Below are experts of layer 6 (counted from 0) of a mixture-of-experts language model. Rows are named router (the router's row for the expert), up (a neuron's input weights, with its number) and show model dimensions 288-319. Each number is 128 + 32 x the weight over its row's rms, rounded and kept within 0 to 255. Numbers have three digits each.
After each expert's rows: a language model's description of what the expert responds to; "comes after" lists some tokens at least twice as common just before its tokens as in all text. This comes from a sample of Wikipedia text that the model never trained on. Tokens count by the router's weight.

# expert 10
router:142155101120150199127149149076110065099164084139116144132142146171186162125136138117107136122196
up0:160126013162170151117114134108129203090060135186145076143107115146156170084117140152120157110105
up1:135093178063116110092132094139118114127112182132108086131156136096126172083169082108128148133162
up2:128090109151108129127100142138126152162079160176159143129132098060186090072140100133101147092173
up3:163154216085105130152192077182118118133133077121112164127158125100133133169108149176048148152112
up4:121146175201146102163142114139122152145158183097107101115157108126150150076133114163201153108076
up5:134126159187127155171174103172149108096090157133127163078165124234083092155078137126156108163091
up6:155155086163153195142120139152128096159100143104132129173153154180149085095136133158083131109213
up7:151121183123161125088111177119082096141084155137132132152144156134100087158121135150180115049070
up8:157083127086150111149050168085140179158180167146128096129159135111132178097159088109137124106155
up9:181104113141129183153136118197113134132125098135131172119064147138082072094154069078140161118102
up10:149111121060118095138148116157075175125103149119156110127149037154149100072151158170175064059123
up11:155119132164153175140139171114137126146155124171148128137095086136131158167147126180154129173103
up12:102129181142201149202168118154166098064128114105101138114122110098157167127164110101116087120105
up13:149128143087160109092151128110091151077130189159149117078123093057138126151109162093111129192106
up14:145125135152099130145136148061125042129040111148127106102163140133103142133116130062174146140168
up15:154139126129103216100138122094169129144096143118124160173115094130163178118127112098123139119145
up16:150081140111113118160156111146145159184141105101098099157074165161125219029131137110131149089106
up17:069092078149142091088108111126131156116096137177093129135119110094138179141100170114130137130120
up18:125098053082162119121077115126177123118116172141051109122086125140111179094114133115082128110142
up19:135137065124134135126162137077131098108170178100144132164119145129093176154090120091127133114111
up20:105168127089138147136158140113176115168106118096138150113046140092107142119131107129097178132116
up21:141133120110110106096146112127100120109096196164125067134127102163074113163135084130144119105111
up22:106149132112183115128109096100169104178124131119102088152110186109101139180119096121099127090078
up23:115169101111132097112127100200074124119136107107095107119163099096121113172111124198175168144113
up24:149031141177143076154091120170161164153083151159160140089098194101183091166156106083157097123081
up25:106117128013128192127182106110171130136142081119133106182114151106156194098065097149066143162118
up26:164142161136109113117128170076125105146108146126065113173142089176129102099169160194150121139125
Description: Census demographic connectors. Connectives and function words in census demographics and statistics tables, such as or in "two or more races", and, of, percent, other.
comes after: "%", ",", " population", " age", " households", " and"

# expert 21
router:141085187148142167195109104146107158133131139127149144136167042114148094157125182141123103152123
up0:102119101099082145138164153128120147177054112153073105043158151169100094095159170188096077170133
up1:099149121123107144133167157120085074090156119087118110125153126157133132175166083127140102193123
up2:124153103148164130082156148139131136125101188120116162112123097102066088114151137151116128116102
up3:110158171123147122142101168061153142128161124117156067143116070089084157185079155125150124110115
up4:119114050140013113094209143165114099120074126161132153146151159118159190167146125081158077159125
up5:127130155137141107143158176176151079160149069129170148146177151137130152190097107134105146120165
up6:164135101163144141101172092065143127152057104127202104170164081135174136108150129103095123140128
up7:102118072115145040123107109160155113131185121101101118122097090019149118141128172072156164078172
up8:113157136071128140105144158146160128148172164097099140113145120182170130105129082142150149124107
up9:100129160163150105111108136121118156149179107064063097121044189118143105130103072143160063126132
up10:090094098183120103113151131145155162126115073120129130096111154104158079177123156144126095125107
up11:100171114112045136144173091119155137151133181141100099159100096173110110138138107144128097077099
up12:145205093112147055142128144131189025131134121155130077111136122125130146138135112120139143130083
up13:160116129064116113111098126120101138167115165120156114153213102106087118098083109137144115058088
up14:151128112166247139166087118125053124104115143148120153078096144127115104133130123149083179176144
up15:093120149170121116167105145108133096116146122171102170176128114133089099140119098070083107055138
up16:146132127099118127097129096164132083140155190084178119101064134113183156132081151119127160106130
up17:045148097169154122074150125134151163120148214147132092143145138194067102117148169134087123127114
up18:160205126181170164082147113133084102138118133159182097133168125162098112148162106151099123119151
up19:104156100106132101111117113194076162122118077046185092100132125079041143101118090164161118155125
up20:202173123142172155144149081130116159190137114114126168031141122149159138094102040111092176072095
up21:150173137132096124056186142133094127082121106161143137152116116165125090105107147113111101144159
up22:161124141139123191127136114210126080139118111167133151141123129127149183092139109135120170133175
up23:109082109117089160119131142127145130132053140148145127148051151197147112077077126135107130157076
up24:129112152127104148056058081141126090137092146153147110153175135132182116138164129119119151086139
up25:112142143094100157148156136095128141145125072144125082140112149139114120122124131085124137156120
up26:198150085150152103131095083110128108145124115050207120064109108196124152158142121183129226151139
Description: Digits in scores. Single digits inside numbers, especially tennis and volleyball scores (6–4, 23–25), vote counts, years, times like 3:30 pm.
comes after: "–", "0", "2", "1", "3", "7"

# expert 2
router:168143103094124108132138114118111055142136115077100162180117143139135154141101154150165102143135
up0:068106153139192138125172114181129146157175136123136176074097076183148151072149133098170111142128
up1:119128129136155100107160116165095096095180118080174076142052031203105136148127106121108126155172
up2:111160113145096142108139131127092133134129076127145108089076144159101126134109100170156120098113
up3:083103147094151122096115157136086124090092148113106166129105157119109137151144084128106121106133
up4:101119182132090113157133118100087126155130098165145092048133089128129094157085211153143097181095
up5:157127107158140150159099155124185138126080170078077183159180139158138126068123187138117149165081
up6:124139122122119134071184114157160158124126086112157200089089056105148116128176165106102061080189
up7:136109139089158134114157204123122163125141106113058060048153145101070183124165134108153132123098
up8:076127158034098162110151089098153138120161162183178068157155063119150147133058124133148161124118
up9:143138131121137091120129067158099159062136152099177095106115141088064163141159143121134121113149
up10:191126118138158158092149156126137169085165172151047118123149098088091107104093164090106113126108
up11:133131108145112133167049124181122152096135146107188164104154104108129131095111160128114094094101
up12:178127078115064059172137135082124154144156125157142101087166130177141099137133122128121126119135
up13:136122135180142100068130084166097126122106156080119056112115130144115105179146140137113192122107
up14:158134132137123155141147120056144154133091126053186138068127183099186144114157043159171151152122
up15:194099150173098083193132143137185167149085076098143181131156107075129137171096104117144140120147
up16:162111139095112122077108170181123130103096112078136103147084160200164085125171167179094195130126
up17:110095110107082174161063089093185171138135082113125175113102083140160157153153168108108157174160
up18:148104165103120124165121122114195099110142129144131119084163159118161125170087138127206148170121
up19:161100151178097089144105110168203152121168116201084086150165073116184178149103083130124149115142
up20:084129103124139182089104111090160219105164163096142142097140118042144184143168134083055137108128
up21:137174113131103184143158113177094160137171185116089104112166130187142112204067055121129136056094
up22:092127114188121147113133163161111109123109168169084160143079167143153147140121128125135183127154
up23:122133096101102134171169072163166161093148168090111155115133141134152127136141129119114143225156
up24:120143089114099160158162075127088150129113111097096144124118162150120098087128072112095112160097
up25:101101129149160112151133132175092131155140202137085063124082116119126097144166151140163103079152
up26:073143165127107149173098110064166109121148204160091111146111149194170133154093133097153127117093
Description: List separators in data. Semicolons and colons separating items in flattened tables and stat lists, such as race-track codes, season results, and Apps; Goals.
comes after: " —;", "3", "4", " Released", "5", "2"

# expert 4
router:142146103139110117068120148166132165131090120162153101127141111110096127117180061102162105140114
up0:105135117134179162135142102188104113207154131159120135100120132100127159127167145131170093095120
up1:121179117114097105146160121116135154092129190188097140134139169160085086101118117137096130069148
up2:088163133082168197115106161181139112139122125040074128124154168155181189133140112135145125091146
up3:168125184083095133149129123149110123135156140054108139123107080083112168076144159105134119177095
up4:145149121090186113086113156164144114166195172127124138181140085151137190107112133136164162095082
up5:099145094131162117097134160154114182165120112177141147109124135089095155081102094084162114173170
up6:151149189103100081116131124161119118110127110081166134131105147143098126139169114116123131186152
up7:141157132102150132089112152140159070080151120107083146073154174110151106121127134152107135134196
up8:122116149135152222142133102096179173131161178105112151101144093094100149170146098096140137144084
up9:091153136113076087100155138101127129105126112169118075141154145148170121123106149166104106119095
up10:163145116125139063121077110104127107064152113133102087087083136147144115141126055107147075068120
up11:122149132103112209083099102146153106128085144180120128094131084095116113059107131096113148123178
up12:139139126117121052153142141143144111099102185201098152175138162198143127136128179180120106200161
up13:134084114167184094082168171175110106101115138128095124090072124170145133094162126136076116094083
up14:134129117109131080122141158124120124132173094119146143077109070148079115141094077113173171210158
up15:085146189113191140149122123159128134135140161078145125152161102118159130160173123123138173099178
up16:112119079094110103156106135113130144139155095107110153146125118176123143108122136137049154105123
up17:105110147201157095147136161193112100137173188107169158142164102126081136129197095157119124138180
up18:111072167149067150127111183136158097138073130141160120154129074148165194200131117126079148177117
up19:087111139129104124140115175173093058158095178098113140075151168113100150104086116210187144192038
up20:203143100177148177160116113099185177126175056127131079104160108121095089084134182149144162098127
up21:155155153152151122135144124150182093124113117129121117135113118112111162079157079147132114089142
up22:094146078130099157093105160137126129153134150108153195117099147057094166143126153114068122176112
up23:160137151143096054135125146131119171127137116134090177187109055100173111169089127106093075113080
up24:122107168137095190113100124122164109119079118133126112128134147109152179103123121121149114124102
up25:140085072150140156116124119215100105153133138121115149170118147159108132118139159089145156147163
up26:193133120090106113167136148068111157138183112190122184123151129187122211145100151147108161081070
Description: Word-initial Latinate stems. First piece of a longer word split into a stem like min, mon, bas, arch, post, stat, before endings such as basin, timber, maritime.
comes after: " the", " a", " and", " of", " The", "The"

# expert 1
router:167111081198137131141150161168160115193156081107091146151153120091134141115144141122143171091158
up0:122120099084118131133080152174103108041068140110102114009120103128137162154164107099122108136110
up1:119106125176134082116090101160164150133127212130179130131155130148092115116054181101154135137095
up2:127162140159160169091160077104087143116166111138103131140108102143142158097078127142113173167104
up3:105142125079096162135142126154139140148103170114086207135164127028106128123094067115128163162104
up4:088152112111147098070090129122132156131117161152152135131124096069134122111177171134088048110118
up5:097148111081132151130161087139163142121172124155117101111136144193170122115131081174111114177163
up6:105099087087162103156101162206105093073112148144075118142148115040087121111079119081178111182177
up7:146138108162160110079071081111137221130145151168148132115170108111086107095099120156101140165131
up8:106107153177120111148165128133185144100147096140141122128155175058081096119146087128116108134100
up9:117141085135091155155105106139126121118145047154115154155099163206133157077112120101134082165161
up10:153154130153176152071154139125156132167162109130108135118113141108166067098140106134085108108093
up11:106146137092056119106178102167159124095096153143138129125150118151132117132134136119179112129083
up12:127098127183150140116099170103245124059199109132098075114078181105111110133125173067058143141104
up13:127124132148129201116145129170135126085168108128207156105117072087104046130092124113138154203128
up14:140112158159240063084135128113095106192169178168146143143101080112064111160045150156121150112170
up15:132107132085112175163098134093107158154104143167151192108154123092108134195122118114154162115095
up16:091120175124156154120075138185131154127113150134112150159086133164134099137144167146111182136120
up17:109107130099090148093158176125118162093113136163120113149129095106133139127163097163185134143140
up18:130123155149120183063133083105090148081100164165160154091131101162129148106171065124133072104125
up19:130144116114164131141176177174080118157138079216178126181188119180126124142108164128206094106127
up20:107080112163106170133159091093093148100134071111180117175127075163195129108137173146104082169177
up21:111135130133175149125159128129085153050139143176111156132098109202087137133145117178182179148135
up22:089168132153159063131102109116156118163118107146142113154102141089106080133186148101118087089153
up23:128161096081084114136171093150106100160116092168205034125144147130119128055122135118091178114173
up24:091183111082095146148115098057126161121127188122141105059111186128093176101131137140102069083111
up25:112135178159158140123179107073164160138136127157175065124147086152042092143137134138139107117163
up26:107159143145135124169130064121174185104137078136073192128160132085146101168135121156132100099069
Description: Articles and "of" in names. Mostly "the" and "of" inside proper names and titles, as in Communes of the, University of, King George the.
comes after: " of", " in", " University", " at", " is", " by"

# expert 27
router:072187088155180144127085178175143148138114082130103183084095124092130176125153105096161138162131
up0:114156135177149119149159147168130099119125102166133127155095151100098111114114139146115140126106
up1:149144180082139122105103116148160102107200150101123159125176087186117145161101119156147057130129
up2:103131081170105154150081111114113070100146084112130119180088107170115133111132138183127131131141
up3:116167119139157125145065150142123146084123126157119092178163114113121106110098134144184111110102
up4:127091115161168112140121080120138175086102153156178149100081118112153082130065164131099105072124
up5:113145118137134158159129123095098132108168102144167175107138129067119066139137107091080068129154
up6:194140114125098136156098135124112070145076094150127147089085078064155075169126177127158143072081
up7:138132145099100137107171122140043115133118145099088144110134126150155091133081148146121147213083
up8:137125102093145227152129178132119118131113084187123078085178195128110109141143124073208100088145
up9:089130129121138091115099147107108105092109112111126127106159116123089132086096116136250149124136
up10:121094066130123120148155128126092118109087131122111162140143124118147137117108108113123094116113
up11:132133089129079097124116110072130116166122169106220135110190096098141127087152159144105137118153
up12:120079111123121155110047184147097112113120161160114128222119174189101113116119174170129128146134
up13:120067145151088096057183062125123137117110160135160113158153174158191198134124132138160110116193
up14:149130136124098095127121157162088085075119081168155048112150071169140115148106129115142100110083
up15:132093212138123198098098177126111198111062114108100116126141099130106168108123162122129129106125
up16:054076159115138152197169143159159171176172145132135112079097165093146133168158105175127152164112
up17:130078134221151149111140165148120163149143099126134128138126162141131097112158116064170122180132
up18:109109166103128164085133079110089093123171093144121153142097143194103131127183147117117131119140
up19:159146132130120150133122153128186135140127113222129154082093111109116125191167093135103139127168
up20:115123054166120129127135112115114119143193087158135121081209112087137161153153094117178059155091
up21:181110139094119093148122084061130211144161111085071125099120094255115070096149120112125158133179
up22:136115109072114097148154137128151118134129164134137059105110103134139163136151178106120109132088
up23:184107136153136148185059121141076150158161220103132128075173149091138138048163128140114097103133
up24:124114132130110122106153140130124116146121089083152127176156082093118173098140118133171153146184
up25:094145162087167132135194134090114133098108177148101096137136132082099120161130076138065150086145
up26:136121116145187083145086132136133075090198135155120108114096083178125192091144151106116148126094
Description: Space before dates. Space token before a day or year in dates, after month names or prepositions like since, from, in the.
comes after: ",", " in", " October", " September", " November", " January"

# expert 42
router:112106138101164129103146106121184175127135137104143084128139085103135100129127144179058089154118
up0:064164130133151088137101166128128094092099139156117087071163068147109146057113112114143134096159
up1:151120198091103096118143113151164130100120081086124148112145149106099122088114157158206137206157
up2:127137072186147140088143136133160123134129200139209125138122151130101179165154175060089130124165
up3:138113133091126164143140141123151124115092164147101113107129143161144171118096148144160142085146
up4:095108048151084109103131060153086116133142124160118163118151156102132160082085122159120136158218
up5:103148132119125121104157073131139152144182184143111122100141087133096145113092137149172122123207
up6:079096067141172139127108094105132137083127168145088173130085166141133128081119114162160108132194
up7:139136179152183098176129156122183163122168121148130145048053134180123096150100139103126115160159
up8:198161050115079134150096192159118163096158124142133160104191120103142117147122090183109088139150
up9:126072127106112161159102145151109131137139174178129124095119155155141088078119117081134101119083
up10:113120164215150054154162155118166113179155058132145116156106099120132102082158121153134115168111
up11:124076124169171147140061116135172119145121106085107166117114158152151174138118157117184168092109
up12:202129160166117141088113155058201107156120101156117106123146170187110209074091154196188122099122
up13:138109099084135139163157175124089134151162094081128118064116178150114124170147152093100132172158
up14:162158184092173114151095059173065175181113127140092068200124144170164161128119184084127097133135
up15:150175117104104122108130184108105168079104142137133152159099151145189155181105130091113137099133
up16:162147110095121104174099122098132173131082128120155165150155103125169141126164109107142092162170
up17:158146095068154151121111131038092089091143149136130138083078204197122146112142183089122109082143
up18:114119117076109146078136180111149135140121139101194220095135142097105118123093121108144145127126
up19:163140109134177115145105143045129182159116112108087114120151120180064152102090036146105055123174
up20:103112127147160167064076115171125080133176111129129097147140162143115132221132061092167078083186
up21:110132122157155090167113121097178110141186117100152085093122145147169158107142117162152090141114
up22:126122132180120079146124147122122077123128125108145139227105136088123119135153167054152051155120
up23:089137093154104142177153109070103118154130098124106074132165167146108141170089187148117167150220
up24:089115128108093119141115152114163098159161092134102218097128171086097108109078121149137141091147
up25:149053091141110124120134203155150143186086085091169178187112137052173125130116112172134103132119
up26:190073090153180105167104141139088112129135136068125131180080162142119074134118098079119138126178
Description: Decimal and table digits. Digits after a decimal point in statistics, percentages and table figures, such as 0.0%, 7.79, 49.76%.
comes after: ".", " .", "0", "6", "4", "3"

# expert 45
router:081139145120126139095055124114112112141121139143110147190090086133149159082065114103080095170131
up0:067130139108122177093117105073149063130153128152107134093152114102172093098055135104138132116107
up1:161142171173139122167169155137112107146173143102060197122158185104131112112095140089081168159126
up2:091108090110148129135105124171173090121172095215125161134149149092133117116132161052098084039110
up3:176125092159185165098073095144200139138135160094093082094133131096115125119149113145070145199134
up4:151144125182109141091112107185179128098147165138168150113125084136137146145035142136098159107076
up5:049128047130160049101079176138159108164145116106122163119141116096171141105161158103108163151068
up6:121152082164139103153107129121162080077131141152112133092089118139163126099112143093110160163083
up7:065161119180190160110131168093151107118154108116093157049105079191139106127067187112163145145083
up8:144110089094178108146080094140133130174111106116124142140145090123129150103099168143124132139186
up9:126118131121165129071117108121152147102154160129154153100153195113143141163181086155101040158129
up10:130106120105126114140141098119055133126113140099143074145174113141163071106105143146117214128209
up11:149129097154103141121146121151127101136140155135108112095140069157126135166101177122068157119141
up12:126133044157145127187061113161126129146132121044068126127111144098139168105109160110147129115115
up13:172186063068143140149135144121126141119163120114113188150135088137135179055163120153131119124177
up14:074074120098124144141126087064089093128128110087123190113169142131169101118136205137143150105180
up15:138077134134124113123095047155090102099178061160078129097135158125078113169095105141129141149165
up16:094123109172093120116187108127169124087081126134165078100135123087103143138108130070092098220159
up17:119174120167181147100128143125109090142165115144113090124055115201149145149116154099139158160185
up18:107048107137141106128131100124125102144154106085117130123166111138123186121123144130197091170091
up19:177115184115110083115206111092137080092154139127155177223182145165137152055123159101149173175174
up20:078073168103146142199177117126158104172135096147106102051098114131203144142135128069186105151099
up21:126104156170092128150125157090187125136138109119115131136136145151145088115128199100104106141174
up22:127138156101175149186131143156127137109149165039130090102166091126119123133091121135140129088140
up23:130148129141086191071139115084137098154184134175115130128090153112132132140090165112145125079108
up24:129140093173126139159189174091106071083121132137124117107166112115184135100133137066136182097115
up25:141110124120124100083119099130117107127094151142108119118090123134117147076107199189159158123125
up26:080170117157143176121140168129159172177136107133075081109067131090163056129104153130117129150129
Description: Route and code numbers. Digits and symbols after codes or prefixes, like road numbers (US 13, SR 92), hazard codes P363, subscripts, spaces in tables.
comes after: " ", "-", " SR", " P", "3", " C"

# expert 62
router:132153136137107163180096107134084114138142142137069131145124112140177122120089145172089115127128
up0:103130110160167126152093067095124146123140151134114151158153178100090094108141081151161169059153
up1:187121202150123087137124139156071107134146150150164128097137101168112173119056126112177082145136
up2:130129139157079167139120076086145141130137032115138206158168088098150147154161121102138098114111
up3:116124094193144135161104142144120058088107079137189165163193121098094150163170096104141223163130
up4:103058155110154106171131141109145168156128083073066104127134123115127124101122080148126111132122
up5:144137152105102140158124141144153116103091093142160082147164144096059120141166115073156175110112
up6:067162142108161114149118132168177145167084140106068146081153101160167099089130144070155044161122
up7:173145138103093184102102086094061148136158067121179040102103114150076127074108093152100111154133
up8:179151098131149142116156113138095158114156111114136106119135127191179161139109153101071107145132
up9:119119077108135134117062131146138203157154153104151086162162091161133098086141086155116127068196
up10:119096179147135115163108101094138125098113140099142133090179123079103153142178124144152126119162
up11:146117122108185143121159091116052084128115176100043084138129114103134136151061147151208153104182
up12:095117159158134135115087114135131168184110130136138144128113091196189182094069079130126080164109
up13:147115097156117166094094188148106148054172071146121151124125062146101134107060144137096096078094
up14:093088138149092142151099117157156149098146114145166092139180076166134118154123222160188112101149
up15:131110153126138138161096139138115108130158121065115119086146104115156141114114102173137111147172
up16:136132169132112094143082102111146180116103154083140162118199100058090140073112157146149127127190
up17:140089091197137128093120107089118146152133124124117193140154115066162139137138153149104158110166
up18:189166110164099094108158098166108119158083096149138139123062138176086138128127161116145151106161
up19:161068125130105176106113077149122082119071074157180136115108165131120150122069138045130111174089
up20:117143101110119104137131140089081110159163120135095132110118075155151155114118127162097112055178
up21:100115107104120166163162141160107192113122145132217138108107098110131150096122190107133126144109
up22:114126134085110137096143147204140128117118111120170140144157133140075082134113138099111147121065
up23:105095137139070075157180108109141110145117140161071159083130155170227164141132170132092059121117
up24:101081120125143135126148124173151142058103191172073087140162124137128168075133120140158133175178
up25:126145168146141176096180115130071096140170163123062142082135131129095135134106176124140116085074
up26:094092129112093124110193128092151105167174179191112154153147146151111083162127112129128119092153
Description: Place and number commas. Commas between a city and its state or country, as in Lubbock, Texas and Seville, Spain, plus thousands separators and pipes in tables.
comes after: "3", "4", "1", "2", "6", "5"

# expert 19
router:169131103128104113102137163188125186079116115092135124099149116154093139115117087110173111155092
up0:101108129104177141124112162192156107194149161111093085139119164101158186137096121178116123132101
up1:115153095134080136144144115121154128108141113190126119076105078086156130130173156116142156086142
up2:147160119135165087139140112113169115129095155115114097142137118172113100142147152145099101148204
up3:147169141148102133116089068157114139178120119100166135079119136103127175172111074166112131166186
up4:092129123174121108160140070152135096125151115193147110162124071195142102183152118177145107142173
up5:139103137115111221168127156140157135117090115143170093182105162169153162162170111187133063094104
up6:155119104111135185098109081096116122065137173151051144085144120112153194175100155127159159119144
up7:155123083165106132121145148131141129165142144076146161129141155173130070113073125175131114076129
up8:160146118146134178102163084166136112063111104120178114080073112108139109115106151100169126190134
up9:154148110142116166111157185098156185180109109065113127164169193121167143115151104154171147150152
up10:189112197107181171162136123071122149150156166127095117123070164204063136147125102067129104131113
up11:064120119054186216157133144152106127108105110093131178156122091128112136092191118091093084116182
up12:156122133113132133140149140124164088161083178083182105137177129091164086132116095096139122132156
up13:138105131132120108150117081160154113111142118193141101111071117127096075124124164081114099149152
up14:104099192164128134101147147108076101099103149150132118140191138129134112163117152119146156127121
up15:081136079137120106172119173203140102103170112142145101111114117096175106143100119125131185136099
up16:168123131139166090075117159133075152128120058115106149084115145093177179157148124072134135155109
up17:092124124151076061105148097172080146102130143143130121101190110058211115076120091172133084166076
up18:113103130094124159083126063126166116170125124134107148115146149149076143156136133129112113161109
up19:181155149107102156130129047131167113162182130131168071136133161114106130130111092102124157080156
up20:159122183140129126117136171189109097139082130139133094097126080066139192101142123106104157081102
up21:124045059128125148143086145156161183103182151099092163144120095125090110133113082144111128130168
up22:092120171055101155116105124169153115149143123077181139179186166095152151128116119141146129181109
up23:143109180119155187083168086168193131154138178131093092126096129141101162126146132133121082138077
up24:141144099164118138157095218145103111155119130136117153129121055143092118134117149086114105130164
up25:132160110191150137188101125156123101112127131109126113154202120175199068187086143133092109123106
up26:144178075123072088114094128166126135157106124146146152139120140118136091112169095146142154148129
Description: Lowercase word-initial pieces. First lowercase piece of a split longer word, often after "the" or "most", e.g. val(uable), ag(gressive), dis(orders), cond(olences).
comes after: " the", " a", " and", " an", " of", " to"

# expert 37
router:127122139076145132158061138080148130132159180115127043121172068163142123111098171125077124095097
up0:153115085122098177122136115102117104109096126141115122128169148123191167143129080149045094103115
up1:102098110133128145141105156113151127109156121138165139130175140140137123116173136138134101141101
up2:104129162102131111088125137134123153080119194123142150070098134064155137169153102127129156123115
up3:166098167130174160062145146160128102113126107105179133155156174151113084102167101130123081139071
up4:172125144110126071105141157163125130100155122113143129169107126103079138123174108198177116120141
up5:129075135103106148155137087143180143108105123076060176079123162100145110130129150097104143163166
up6:071129109113142135127122157082187111142118089100192108114081096096200109143164080124085154092170
up7:140093103057051130163141152168157145113090113138103126153138148168122129184135117177144134084138
up8:128150104103182066150171164141093161144141135148112119115119165102113066097108089109058071095148
up9:150108101148127153101158169149150172114137086136172108080107153158107113078111197148135149112156
up10:146177123095138113097185131128182103130109091126110052135103114104090074103131190127125089143068
up11:149156191218066095085092153197137093107204130123061089181097096101086183099164102204138054131072
up12:143155147116140141092143140135129090133145113162094166134116129119146102146095160124176133109103
up13:100137133074116146120160167106136178153127141178150154153098051117189141114144098080111159130151
up14:164102144060101144046132127070149153136180087150112187197140075100107110105097132147099089166145
up15:172126124138131085071127147176127082113117146121131138091101138099088122141122134072169106136091
up16:103182178132144154105131144130138153108149079124153084169078115148131176157140119158127188118110
up17:078156079147131093092172159111150082117090144166170126120160076113119106120071133096195215104088
up18:156125163188091134084155128207129142085076110177090135085143109132149115119110132106118097138101
up19:161083154151102132094092102165162064086075067104169078122087129114176110140150100175119117057121
up20:141125117138106153135144066150155068114064065147088138121122143090206078127105125134100114174200
up21:131135138192148072152181137216093097118112160158071135165063164178098132158146135169156111154129
up22:052062138132141149090133170125215127085087148127161141209112132038108108203130118119105078159093
up23:136144097145085131094166139060012104094132160099135138091154153096156127148150084110146147117182
up24:154156149176142149147143097113156185081158097148152160112140079123096150118136092144147133094153
up25:116076187131137159128115104128186106100142111088069108103141136094146113169108097108180158153186
up26:108114110100133100127096141082174172123101117135127113104102114114105133072132122117187144133090
Description: Election result percentages. Digits in vote counts and percentages in election result tables, usually the second digit or the digits after a decimal point, e.g. 52.5, 33.46.
comes after: " ", ".", ",", "1", " −", "3"

# expert 58
router:092137143132131154170128091137180096171173125099155184130099135135164132103113094156152121202149
up0:125126121127093174159110111114090132130128201121159118127088149175123134094107064151100151151070
up1:163138162128117103122057167145131132169165095063129148163076049138171156120159136162087110224164
up2:085133157124111141136132129125112144101145145152137132124170126126140152146082071160085106108113
up3:107084152181166120144129091094161139107121157083130105144145092134117110161096182057150103192184
up4:076092092063130151140087146122121121138160115114182076155104144151103129137145059132118128103065
up5:162136122151123126146156137141112060141158105121162164096131091113097132142126095162172106114133
up6:135098191129075130155134122093138110140175080090155105127096136090125163138156094137187059155141
up7:119170128138133133153188152143103156153058074107120120155168092114088133081095153102222119092115
up8:144205145150138142124106113107121096176110148137132053131158136085123141107134175143121193109131
up9:100172071107118151165118150130157132065078103152081171159146189133073143090162122132177127120111
up10:100136114180146137126170098147172133145101130124142145177110124117122157117171138122086125100107
up11:130080171116167121101097122176185148119108118137132134145127134124139091104146099118130084152151
up12:161101183125134126167171157184096127127113099155162083093152125153212186132069161125113191137149
up13:114068113116162098093080129143122165083111085113078096176179170136189136059129084149149125154117
up14:113144168139153128158091207096155118132151141148132157111169116178127093148148127104192110173212
up15:102092157163181134114143163107142156097129123108174079111152137093129133183078133075117055137083
up16:121077109141131091165119163179139157183150097168132093109187116110197165116102137148150173147156
up17:128147199152116167138129174164158143077148129168111129074170094155109163073135113110062124160207
up18:090173107136154143099123123122117143113155135121128126104114077094116138089141158128095199086131
up19:179118120168174160156095192139109152093093132183149149170093108116130163108122142138200135164131
up20:136129134158113131148167177078101132082132179124135121120188144110108137127093068153143089141120
up21:095151105100086082112102141178151140177140107123168127135081100062171163157082127126177169123097
up22:147118070095145134152127176128140141082094143152173170151164115107120205150133121120131130075184
up23:137163121089192155110135128102146108143158088147210166140103077153172109165123095113163111087139
up24:102101106153121159124103119148116130094158135145104074114075112021120121161127154103076099140112
up25:176196083141151103144112126120167118058145139141116159120119114079170135146152115153164153176106
up26:086186116134157132111143142171100155104094132168085117195097124126151145145138138156132132089153
Description: Closing parentheses and units. Closing brackets after numbers, often measurements or percentages, plus unit tokens like kg, lb, km, as in "(239 m)".
comes after: "0", "3", "4", "6", "1", " mi"